{
  "n_layer": 8,
  "d_model": 192,
  "n_experts": 32,
  "experts_per_token": 2,
  "d_expert": 224,
  "d_shared_expert": 256,
  "activation": "squared_relu",
  "moe_layers": [0, 1, 2, 3, 4, 5, 6, 7],
  "router_score": "softmax",
  "normalize_top_k": false,
  "routed_scale": 1.0,
  "balance_loss": 0.0048,
  "balance_bias": false,
  "router_z_loss": 0.0001,
  "init_std_router": 0.00753,
  "lr_router": 0.00145,
  "vocab_size": 2048,
  "norm": "rmsnorm",
  "norm_eps": 1e-05,
  "tie_embeddings": false,
  "optimizer": "muon_variant",
  "lr": 0.00123,
  "beta1": 0.95,
  "batch_tokens": [32768, 65536, 98304],
  "seq_len": 1024,
  "train_tokens": 735900000,
  "steps": 12431,
  "dataset": "wikipedia_en"
}
Below are experts of layer 5 (counted from 0) of a mixture-of-experts language model. Rows are named up (a neuron's input weights, with its number), down (a neuron's output weights, with its number) and show model dimensions 0-191. Each number is 50 + 12 x the weight over its row's rms, rounded and kept within 0 to 99.
Before each expert's rows: a language model's description of what the expert responds to. This comes from a sample of Wikipedia text that the model never trained on.

# expert 25
What it handles: Table and list breaks
up2:41 13 54 52 54 50 64 59 54 37 31 52 38 64 34 40 59 49 48 59 54 56 39 64 32 67 58 43 51 38 47 48 49 29 60 52 47 62 52 63 59 73 44 56 50 53 29 46 55 33 43 25 50 22 42 43 42 41 41 47 53 33 53 49 52 70 47 50 28 59 55 48 47 44 55 70 55 41 46 52 46 45 52 15 20 46 64 55 73 85 45 38 60 52 53 35 47 41 63 32 56 45 42 58 59 62 48 61 59 63 43 60 51 44 64 46 46 57 32 54 84 60 49 53 45 54 62 43 59 56 37 57 39 46 57 48 61 35 43 46 71 45 24 49 53 43 60 48 71 39 48 34 39 48 54 59 70 62 35 51 51 31 53 63 46 24 31 41 62 49 41 56 48 47 48 78 72 64 54 41 51 49 46 33 59 46 47 43 62 44 68 66
down2:60 63 71 59 41 55 42 48 55 55 59 57 53 39 44 50 63 65 70 29 58 54 55 45 50 28 69 52 42 55 56 17 58 49 43 36 48 72 38 51 80 52 56 55 51 57 48 36 50 64 48 36 21 59 48 25 60 41 66 45 53 69 48 53 46 46 49 66 30 56 24 69 38 36 45 52 48 45 32 37 56 66 41 60 63 47 61 48 49 69 44 36 58 37 34 59 41 42 56 44 60 38 56 52 44 45 48 76 27 57 41 68 52 53 72 51 42 62 33 40 45 51 14 67 60 49 42 35 65 35 58 33 53 33 39 36 48 51 40 58 50 54 53 39 39 62 47 41 42 46 64 43 41 57 42 46 71 35 40 66 51 57 36 36 38 62 61 52 51 80 51 46 56 42 57 38 34 53 54 53 54 39 41 45 52 46 53 80 70 41 70 56
up3:38 44 59 43 62 61 53 48 42 50 38 54 54 80 72 52 45 58 43 31 53 45 50 50 72 51 57 34 48 56 53 63 53 52 66 38 65 41 37 50 33 45 46 54 51 53 35 28 77 61 61 49 55 30 42 54 44 50 51 42 48 66 38 56 55 39 48 53 38 45 37 31 45 43 52 39 37 47 53 75 53 52 55 58 56 66 54 39 69 62 59 60 47 53 48 45 38 47 52 54 43 57 37 73 61 47 71 43 61 42 34 75 66 58 62 37 32 57 46 64 46 60 50 47 53 25 56 39 55 08 42 57 31 32 30 63 54 57 53 26 38 50 56 60 60 67 73 45 66 41 64 62 55 41 62 62 38 62 52 65 54 49 58 40 27 68 36 42 73 48 55 71 54 63 49 42 57 34 56 49 55 39 50 43 67 39 54 49 23 29 30 31
down3:43 52 18 26 46 51 51 59 55 36 71 32 40 33 36 42 66 61 53 65 32 54 35 58 43 65 53 53 49 51 60 55 51 39 53 59 54 37 42 54 43 37 50 39 42 50 50 39 64 50 56 54 53 54 41 73 66 41 32 53 60 72 37 60 58 54 35 58 53 46 85 78 47 52 44 29 35 49 41 80 65 47 25 57 42 50 61 37 46 79 54 54 50 47 61 47 46 55 45 42 50 53 44 49 43 16 39 62 51 67 62 63 34 49 65 38 60 57 45 54 46 59 35 35 52 47 49 45 53 42 35 41 42 69 57 53 38 61 58 74 41 50 56 62 56 83 42 77 44 50 56 48 46 59 36 69 30 48 50 34 52 50 46 62 38 33 49 50 41 70 46 49 71 35 32 56 38 68 49 32 52 46 52 70 42 59 46 54 50 38 54 62

# expert 1
What it handles: Section and line starts
up2:54 38 82 55 53 49 44 35 66 64 56 49 59 68 49 64 68 68 60 32 54 50 47 47 66 15 50 32 33 46 44 29 33 54 48 59 39 42 52 29 63 61 46 35 53 36 59 43 73 47 55 34 48 54 54 24 60 55 55 39 33 64 61 45 63 48 44 62 71 64 42 28 69 48 50 31 59 41 51 52 35 79 43 49 49 53 52 46 41 71 46 52 55 32 36 21 80 37 58 30 41 51 65 56 38 46 53 55 53 65 62 32 37 61 55 43 49 38 62 51 72 69 56 60 30 64 51 54 46 33 48 49 42 59 45 37 54 49 52 50 59 25 65 55 57 54 53 63 58 40 53 49 62 55 60 73 53 47 34 45 55 41 45 49 43 49 69 38 31 38 48 34 50 61 50 55 78 58 44 52 56 43 54 52 50 46 38 26 56 59 46 60
down2:45 73 51 61 77 61 31 61 41 51 58 36 55 72 55 51 46 38 47 45 44 41 37 53 46 61 75 41 57 62 36 50 39 38 77 48 61 38 32 39 16 78 64 47 53 47 26 37 70 55 45 58 36 28 49 66 51 35 51 34 49 56 38 56 53 54 46 38 39 39 41 58 37 57 61 62 54 66 42 67 58 31 56 56 49 64 48 37 30 30 60 54 47 53 35 39 55 49 53 50 56 44 37 40 52 66 51 64 42 25 55 51 55 60 42 35 37 50 50 51 52 50 62 57 31 48 68 69 54 43 63 48 49 52 76 40 52 48 52 50 47 63 45 77 55 43 65 48 57 44 60 29 37 58 62 55 44 44 58 47 46 48 39 56 74 48 53 45 77 60 37 51 53 41 29 49 72 66 56 73 58 44 57 50 35 38 49 75 67 54 43 28
up3:44 51 68 66 49 51 69 39 70 51 53 43 46 68 60 40 68 60 46 26 45 32 45 63 36 36 60 23 37 57 52 78 45 41 69 35 35 37 70 55 53 53 66 58 74 51 60 62 52 44 54 38 68 55 36 39 60 46 47 51 50 37 61 24 49 61 50 51 51 51 39 44 75 54 46 53 57 38 57 59 64 64 51 59 55 62 71 59 55 50 34 40 55 44 61 42 42 47 46 48 51 66 43 37 60 55 63 52 51 52 55 31 43 47 73 47 49 39 72 61 43 74 57 51 45 72 42 57 54 53 34 38 66 45 61 24 62 24 44 22 38 48 36 42 68 61 73 35 54 44 68 67 42 49 43 51 54 48 51 40 66 47 68 62 46 56 28 46 62 49 33 60 32 43 54 38 44 69 39 46 61 59 44 45 52 33 31 47 46 23 58 50
down3:41 45 39 72 64 56 74 38 47 87 40 37 64 50 38 75 47 31 57 43 52 54 38 58 65 37 24 77 71 42 74 61 49 51 61 58 38 52 41 48 42 43 33 41 65 63 29 26 48 38 71 43 59 52 54 67 33 50 61 38 43 60 29 68 61 48 58 33 40 50 52 37 37 42 50 58 50 34 26 65 50 44 44 47 54 64 51 49 58 63 45 52 66 41 50 48 50 60 50 65 46 39 58 59 48 53 44 59 20 53 37 56 71 38 54 59 48 54 41 53 59 55 62 54 52 65 58 50 43 55 39 59 55 72 57 56 52 41 44 40 61 56 65 43 37 63 39 32 47 25 52 44 59 56 48 59 35 33 55 38 45 57 45 48 52 49 62 46 75 50 41 79 55 50 37 53 60 60 56 45 31 42 76 47 63 79 43 46 42 42 60 38

# expert 17
What it handles: Infobox list fields
up2:42 55 33 45 57 53 66 35 52 34 40 44 59 57 69 43 49 61 34 48 56 64 45 29 35 49 62 60 80 39 39 50 51 52 37 42 47 74 62 51 42 55 57 54 55 52 66 67 57 22 52 47 51 61 62 57 51 42 70 38 54 50 54 28 56 40 32 45 49 56 60 45 71 63 51 33 69 64 42 56 48 45 29 42 51 42 49 51 39 39 57 54 49 53 49 60 58 70 29 61 34 52 74 74 45 57 64 50 61 26 23 50 65 52 73 50 37 42 49 46 70 66 48 38 64 42 51 54 45 43 23 61 61 52 36 69 60 47 62 51 52 61 44 47 67 26 54 35 24 43 64 65 61 53 45 60 40 72 32 46 48 67 59 48 35 62 68 46 44 48 39 67 65 35 55 51 54 52 55 51 55 56 80 49 48 39 34 53 31 50 34 48
down2:51 33 45 56 49 39 48 54 53 38 38 33 49 33 57 38 58 44 57 55 56 51 71 56 52 45 66 52 43 54 64 40 49 36 67 48 47 67 74 62 40 67 50 63 37 55 50 39 44 43 50 46 50 67 27 44 40 50 52 50 37 46 34 64 59 14 14 44 47 56 24 51 54 61 76 67 59 54 52 52 31 50 57 51 61 37 49 73 57 32 39 36 37 61 66 48 55 38 23 63 61 56 58 54 57 69 62 68 65 46 45 47 56 46 52 64 68 50 51 60 49 44 51 54 43 40 73 51 51 31 51 53 39 60 84 58 67 56 59 27 42 67 51 44 43 52 42 46 41 42 59 49 68 66 65 42 40 56 54 51 54 36 56 66 62 16 65 57 60 33 54 45 64 60 45 35 54 37 48 54 66 61 38 60 59 59 51 51 46 27 72 45
up3:66 48 57 43 64 49 45 40 48 37 35 52 55 51 39 55 36 59 59 49 20 44 56 62 55 55 50 54 34 42 58 62 60 68 45 55 46 48 52 39 54 67 28 60 67 48 68 56 65 53 49 26 69 42 60 49 51 69 57 66 49 54 31 43 44 45 46 38 57 41 51 39 51 49 66 50 54 43 22 56 38 52 55 52 38 54 56 65 39 29 51 64 55 30 62 48 39 65 68 34 62 60 50 65 47 47 56 33 50 71 45 67 70 44 58 38 51 51 51 41 39 63 72 20 43 60 21 24 36 45 61 58 48 46 47 48 66 57 37 38 59 48 45 64 41 51 85 42 37 43 53 65 66 30 51 46 51 59 47 55 44 18 45 37 51 42 36 31 65 48 67 56 41 50 32 51 54 52 34 14 44 65 43 50 56 35 40 34 50 35 49 55
down3:75 30 57 50 47 42 52 55 76 26 58 37 65 68 68 44 41 56 54 37 50 47 49 52 53 70 69 59 73 60 41 38 44 53 64 49 26 25 53 51 27 58 73 65 35 48 56 39 52 58 62 54 64 53 68 54 50 44 54 46 41 71 31 42 45 62 65 23 79 45 24 56 52 42 49 37 43 52 37 61 51 52 54 63 70 50 53 30 45 60 65 33 35 73 63 63 49 63 37 64 55 46 48 54 56 40 63 39 45 40 38 47 40 62 54 40 53 43 39 37 48 40 58 51 30 55 36 45 50 53 53 40 49 64 52 60 60 36 39 55 46 36 38 64 30 33 63 47 62 58 54 54 61 68 33 56 48 62 28 45 45 34 46 48 52 49 61 35 63 47 47 39 61 35 55 46 57 58 71 45 51 54 53 80 45 69 56 47 29 39 56 69

# expert 10
What it handles: Periods, hyphens, slashes
up2:51 24 38 58 64 48 39 41 48 31 50 43 42 58 52 71 42 33 51 39 41 37 66 63 32 56 36 30 60 53 53 57 33 46 22 62 43 38 73 39 53 44 48 61 63 45 58 63 58 41 58 45 38 60 57 63 44 47 43 50 61 61 65 55 69 57 57 58 34 31 58 47 69 64 31 25 59 53 46 53 33 58 33 51 59 10 56 57 44 50 65 31 80 49 46 37 63 41 39 60 62 28 41 37 47 36 60 57 65 64 59 44 40 45 47 34 55 46 61 35 40 41 55 44 36 57 54 67 21 36 41 49 53 50 47 80 66 54 48 44 55 71 57 33 45 48 55 44 30 43 66 39 37 45 39 57 63 42 61 61 67 42 66 45 56 55 54 37 43 41 65 47 57 42 49 74 49 49 51 57 45 33 51 49 44 58 52 28 43 67 58 66
down2:76 44 28 53 62 30 27 56 72 35 44 47 37 44 43 27 44 38 52 33 60 69 31 51 51 42 29 71 45 40 49 52 59 44 45 43 47 40 52 24 51 53 57 54 41 62 53 55 61 41 63 34 66 53 51 69 64 45 61 55 51 73 66 56 60 51 39 46 39 52 80 47 69 46 49 40 48 35 56 41 54 46 56 43 20 50 57 53 41 32 76 40 52 58 41 48 31 58 59 57 48 55 24 24 38 59 44 56 37 48 51 36 37 71 38 47 38 57 54 33 21 52 48 69 28 50 51 44 62 63 62 56 44 45 40 58 45 44 28 41 61 47 51 60 46 45 52 62 35 41 45 45 63 77 41 41 45 54 51 42 36 32 41 58 42 71 48 58 46 36 48 58 52 25 32 36 30 36 61 50 31 54 54 38 57 60 43 63 53 45 44 59
up3:38 65 61 63 56 45 44 48 52 70 66 61 43 34 77 44 52 56 43 46 35 43 31 39 49 51 68 47 48 60 50 47 46 46 29 60 27 40 61 54 35 48 53 51 37 40 56 37 31 75 44 65 53 55 39 63 58 35 37 47 39 61 58 51 26 49 65 45 56 32 56 53 43 25 34 78 37 53 57 43 59 47 57 31 28 59 57 18 49 66 43 38 45 48 43 51 65 51 58 49 59 49 38 64 65 48 59 41 55 12 86 63 62 53 60 46 59 48 46 63 28 39 49 54 35 39 60 36 37 48 47 58 40 58 56 70 55 51 42 51 61 48 47 48 37 35 38 53 59 55 58 34 49 52 61 61 38 45 40 44 53 51 44 45 65 61 36 79 62 40 53 50 61 52 60 47 56 32 58 40 47 22 58 49 64 72 41 74 53 45 64 37
down3:77 44 38 49 31 52 43 24 73 70 59 54 49 47 52 17 66 48 57 42 22 27 62 51 49 53 75 78 47 55 43 59 42 53 63 51 52 52 38 32 54 37 66 44 30 41 58 39 33 62 50 69 68 51 57 41 35 46 72 44 43 71 55 72 31 58 60 72 68 46 42 65 53 52 50 76 62 45 50 51 62 66 51 46 32 55 66 64 58 38 58 62 59 55 39 39 64 55 54 59 23 37 48 44 74 60 50 65 55 63 47 47 41 61 66 71 54 55 61 50 54 62 59 46 40 57 64 32 42 30 42 57 49 50 59 52 53 45 34 42 37 45 57 41 50 46 44 51 45 50 50 59 48 48 35 61 36 51 34 44 40 32 58 51 64 56 43 44 17 65 44 46 54 54 57 42 50 61 57 66 49 46 60 62 45 55 52 55 52 43 77 44

# expert 13
What it handles: Word-initial prefix pieces
up0:41 59 72 26 32 57 58 30 57 43 62 30 30 39 54 55 36 57 40 42 38 56 64 58 41 59 59 48 54 49 49 50 59 69 72 66 33 66 63 41 56 52 45 26 60 52 47 35 58 27 59 42 43 72 47 60 63 25 51 54 38 57 44 63 49 52 50 21 51 47 61 38 60 32 42 73 50 43 70 69 32 74 47 63 54 48 46 64 42 62 65 41 52 50 56 49 40 51 42 61 63 40 35 42 37 62 51 49 57 45 45 59 39 67 37 56 41 55 42 57 54 43 69 21 43 31 39 57 39 49 60 55 48 76 52 47 38 34 55 65 49 45 68 49 52 64 49 48 47 38 51 59 57 63 62 44 52 64 50 57 66 41 41 49 55 68 74 43 57 47 29 46 51 46 50 50 39 57 64 84 37 39 37 70 71 40 55 55 35 74 54 37
down0:36 43 48 40 45 42 70 67 57 70 32 37 55 42 47 31 56 56 44 65 50 69 52 25 58 49 66 72 57 54 59 50 56 48 57 52 53 39 67 52 65 61 70 29 50 48 44 66 54 43 36 40 53 52 29 41 32 52 73 57 51 67 54 32 38 46 60 49 28 68 57 41 67 53 50 55 49 41 56 61 50 48 50 41 50 36 52 54 45 59 60 44 60 43 45 59 50 19 30 46 32 49 57 36 52 40 59 48 62 48 58 71 51 44 36 42 34 54 46 48 70 60 58 59 63 32 38 31 66 60 36 56 59 73 40 35 39 52 48 55 37 56 45 25 49 40 28 62 57 43 36 52 60 78 70 31 38 60 53 44 40 44 32 29 54 62 61 30 50 68 21 56 32 59 55 42 53 54 58 26 54 40 31 45 52 43 42 60 65 46 42 33
up1:60 65 48 28 55 49 62 54 43 68 57 49 46 59 50 51 75 59 37 49 49 57 52 31 60 26 55 57 56 71 66 36 49 56 24 56 51 44 44 63 60 72 37 47 67 54 48 42 47 50 36 41 40 66 54 59 25 48 77 52 86 43 48 32 48 42 38 53 62 43 30 53 50 61 46 40 50 30 58 33 56 52 41 83 52 66 66 47 46 38 52 61 47 52 56 50 66 51 44 40 44 55 57 30 48 35 48 47 72 39 49 49 26 80 44 66 29 36 57 22 53 53 45 44 50 36 55 55 73 31 60 41 54 61 47 38 46 47 58 46 55 44 50 37 55 39 44 45 42 69 34 80 56 36 62 56 32 62 52 60 45 73 53 49 46 48 35 33 49 46 47 48 62 48 68 42 65 57 36 68 38 63 43 37 54 47 34 39 53 51 53 36
down1:57 58 44 40 42 46 42 47 53 94 67 38 54 70 39 39 60 54 52 56 59 47 52 51 56 48 22 39 53 52 34 64 51 89 31 53 52 38 42 45 42 53 66 44 47 37 37 63 43 55 43 30 57 35 57 37 56 39 60 68 54 28 51 43 51 56 54 56 36 60 46 45 54 47 37 43 40 55 25 52 37 70 61 46 39 57 26 59 60 66 41 50 65 44 49 47 40 45 40 50 47 36 51 48 49 42 63 60 41 51 82 52 29 49 46 58 34 58 41 53 52 47 66 44 53 59 57 57 42 59 74 49 65 44 56 58 47 60 55 47 55 45 53 35 61 43 35 55 45 42 29 81 45 48 42 61 72 40 63 40 72 39 45 52 33 40 67 46 28 35 69 52 72 51 36 32 42 48 72 47 54 32 44 52 46 65 57 57 48 79 58 66

# expert 3
What it handles: Vowel-led name fragments
up0:59 59 69 32 54 50 41 73 44 47 53 54 58 72 50 51 27 66 70 42 41 30 65 54 66 53 68 51 31 40 47 65 56 66 58 26 46 39 57 43 65 31 33 29 64 34 54 51 40 53 61 45 34 51 47 32 45 68 41 58 36 49 37 55 60 46 57 24 53 49 37 48 55 46 31 62 45 46 55 63 45 50 54 44 53 42 39 46 63 61 48 27 48 63 36 55 22 27 57 46 53 61 72 68 31 36 51 45 44 76 35 49 47 32 54 28 72 53 45 41 60 47 29 54 46 44 53 55 61 50 47 39 58 61 49 28 43 55 22 48 64 48 66 53 49 51 51 26 48 47 33 40 58 33 29 42 35 67 46 51 48 49 38 37 54 51 56 32 52 68 45 28 64 57 57 51 49 42 43 48 49 71 58 58 39 57 59 49 73 30 62 48
down0:55 66 38 62 38 45 50 61 57 33 58 33 41 15 41 59 44 50 49 37 33 43 53 50 61 56 49 52 48 36 60 57 55 27 53 54 49 51 48 45 32 54 56 48 45 52 59 33 56 38 42 49 54 51 51 23 34 47 36 57 37 63 58 52 58 46 61 54 68 33 53 46 58 75 40 34 67 62 50 33 57 28 53 33 41 47 47 67 32 48 41 38 56 32 58 48 67 42 49 60 37 38 60 74 65 54 57 62 54 53 55 56 45 22 59 54 40 56 61 64 63 57 50 59 62 43 50 37 30 24 40 53 62 59 44 39 43 57 42 74 35 60 71 56 59 20 40 36 28 61 24 50 36 33 66 27 48 53 39 58 46 41 39 43 62 66 64 43 61 67 71 44 34 64 44 59 48 71 42 37 48 66 31 38 43 29 53 50 53 60 49 45
up1:30 52 79 43 43 52 77 69 55 41 42 52 33 50 30 43 52 49 50 41 58 57 55 43 24 55 46 52 39 43 40 54 48 49 58 49 49 69 62 75 64 67 61 53 36 34 40 32 75 55 68 58 65 35 51 42 54 53 52 39 54 54 51 59 65 53 51 28 62 57 40 43 62 44 76 43 36 41 52 75 57 38 45 46 54 48 37 54 52 55 49 50 47 45 43 54 36 62 36 40 47 61 61 57 42 37 47 54 55 65 41 51 52 60 52 62 47 66 39 50 53 51 50 56 52 46 45 66 50 46 57 59 50 59 45 54 51 56 26 59 44 83 57 47 38 85 41 31 35 70 46 36 38 35 51 29 50 30 50 45 64 20 44 49 70 28 48 56 52 65 24 37 60 52 59 56 32 65 56 68 45 57 58 26 76 67 42 51 33 60 40 65
down1:62 41 55 60 37 47 36 64 41 57 55 62 47 65 46 31 54 63 52 54 57 72 47 88 46 36 62 57 74 37 47 58 29 66 67 51 53 70 44 52 35 45 39 34 65 39 49 58 44 49 54 59 49 32 57 40 51 51 40 34 30 56 51 42 31 48 47 51 45 46 73 63 57 39 34 38 39 56 31 54 61 39 66 64 61 43 50 48 40 54 39 49 45 52 71 60 39 81 61 60 54 64 52 38 29 63 67 36 49 29 42 53 40 58 53 43 59 58 23 37 42 50 46 36 37 51 55 20 53 55 50 78 46 40 51 63 65 37 44 61 45 57 71 51 61 39 64 49 65 32 55 58 19 62 32 44 43 55 48 47 50 29 45 35 73 40 45 53 46 52 60 34 56 38 45 43 49 43 47 45 65 50 57 29 72 54 57 35 39 40 61 50

# expert 11
What it handles: N pieces in foreign names
up0:51 59 55 49 37 39 82 47 52 39 53 52 44 49 47 61 42 36 47 38 46 69 37 37 54 52 55 27 39 34 45 45 74 50 40 45 44 63 32 51 24 65 46 54 42 60 42 51 43 62 40 70 42 50 19 40 29 25 55 44 34 59 75 41 43 51 61 54 54 71 61 31 42 61 49 51 64 70 32 36 46 59 58 52 46 39 53 59 66 46 58 59 44 29 54 39 58 69 46 48 54 59 42 59 54 41 38 53 44 43 62 50 54 33 49 55 44 79 61 57 44 54 28 35 71 38 49 47 45 27 48 37 45 45 45 54 40 40 93 63 62 27 54 59 37 38 52 38 49 50 53 37 71 48 51 59 49 30 57 44 55 34 47 46 36 63 54 55 53 52 72 40 39 35 49 47 22 51 43 42 30 48 45 63 68 69 58 62 56 61 57 52
down0:37 38 39 33 70 64 51 69 60 30 62 46 48 47 65 55 58 48 43 48 46 70 55 56 45 61 59 82 55 56 38 34 37 48 66 60 45 66 45 31 58 55 39 73 63 77 55 68 56 49 60 43 59 52 51 36 41 41 46 38 41 41 47 46 36 27 56 28 41 41 43 56 47 45 40 47 34 48 50 50 47 69 41 59 46 60 52 64 59 50 51 65 57 50 77 74 37 49 50 27 24 64 59 37 57 49 57 23 46 66 55 67 35 56 58 42 49 40 40 36 52 65 51 58 63 49 35 54 30 47 34 41 42 61 47 65 34 55 40 34 59 75 65 67 54 58 55 50 44 35 46 52 44 58 57 47 26 40 36 46 31 38 41 30 24 44 45 36 45 61 43 26 48 49 58 49 66 37 36 47 52 31 50 37 56 34 44 55 65 35 56 65
up1:38 59 52 72 73 41 44 54 61 46 53 52 46 36 48 62 43 45 64 66 64 39 68 57 52 68 60 69 23 32 37 52 40 71 55 57 68 55 39 54 46 32 44 65 46 47 51 59 60 65 40 45 42 55 64 56 45 34 33 46 38 54 46 26 50 51 65 42 52 39 75 50 57 51 62 43 31 39 68 55 58 50 56 34 56 52 49 71 35 45 37 63 54 54 56 32 66 67 42 53 29 40 50 44 53 48 55 53 60 51 47 59 31 60 57 36 33 65 44 33 38 63 52 36 43 48 48 74 50 29 51 38 36 74 55 51 53 50 42 42 63 62 57 72 63 65 42 43 36 50 66 73 51 65 49 48 49 62 61 25 44 31 45 39 45 50 41 72 40 47 21 38 39 68 61 73 41 66 42 57 56 49 60 42 66 25 36 46 57 47 70 43
down1:47 44 26 63 41 60 36 71 42 56 08 50 29 56 47 51 31 49 52 45 66 30 57 32 57 44 55 67 45 52 65 57 47 71 44 69 39 53 25 36 57 33 42 41 55 64 51 79 52 36 48 49 51 58 57 34 41 49 71 61 57 48 49 57 43 51 68 41 62 49 57 51 43 55 45 53 35 57 68 41 26 60 57 53 42 61 61 40 49 63 39 45 44 58 45 44 63 48 79 61 49 51 66 69 56 58 50 51 51 52 56 58 54 28 61 27 49 41 47 28 61 71 53 51 61 59 68 36 22 38 72 26 54 44 56 43 68 57 55 75 48 48 51 49 43 65 54 33 57 38 34 30 31 67 49 47 39 62 49 44 39 54 54 42 50 75 50 70 55 64 54 54 46 39 44 57 52 48 36 58 43 57 58 47 61 34 46 66 70 57 49 59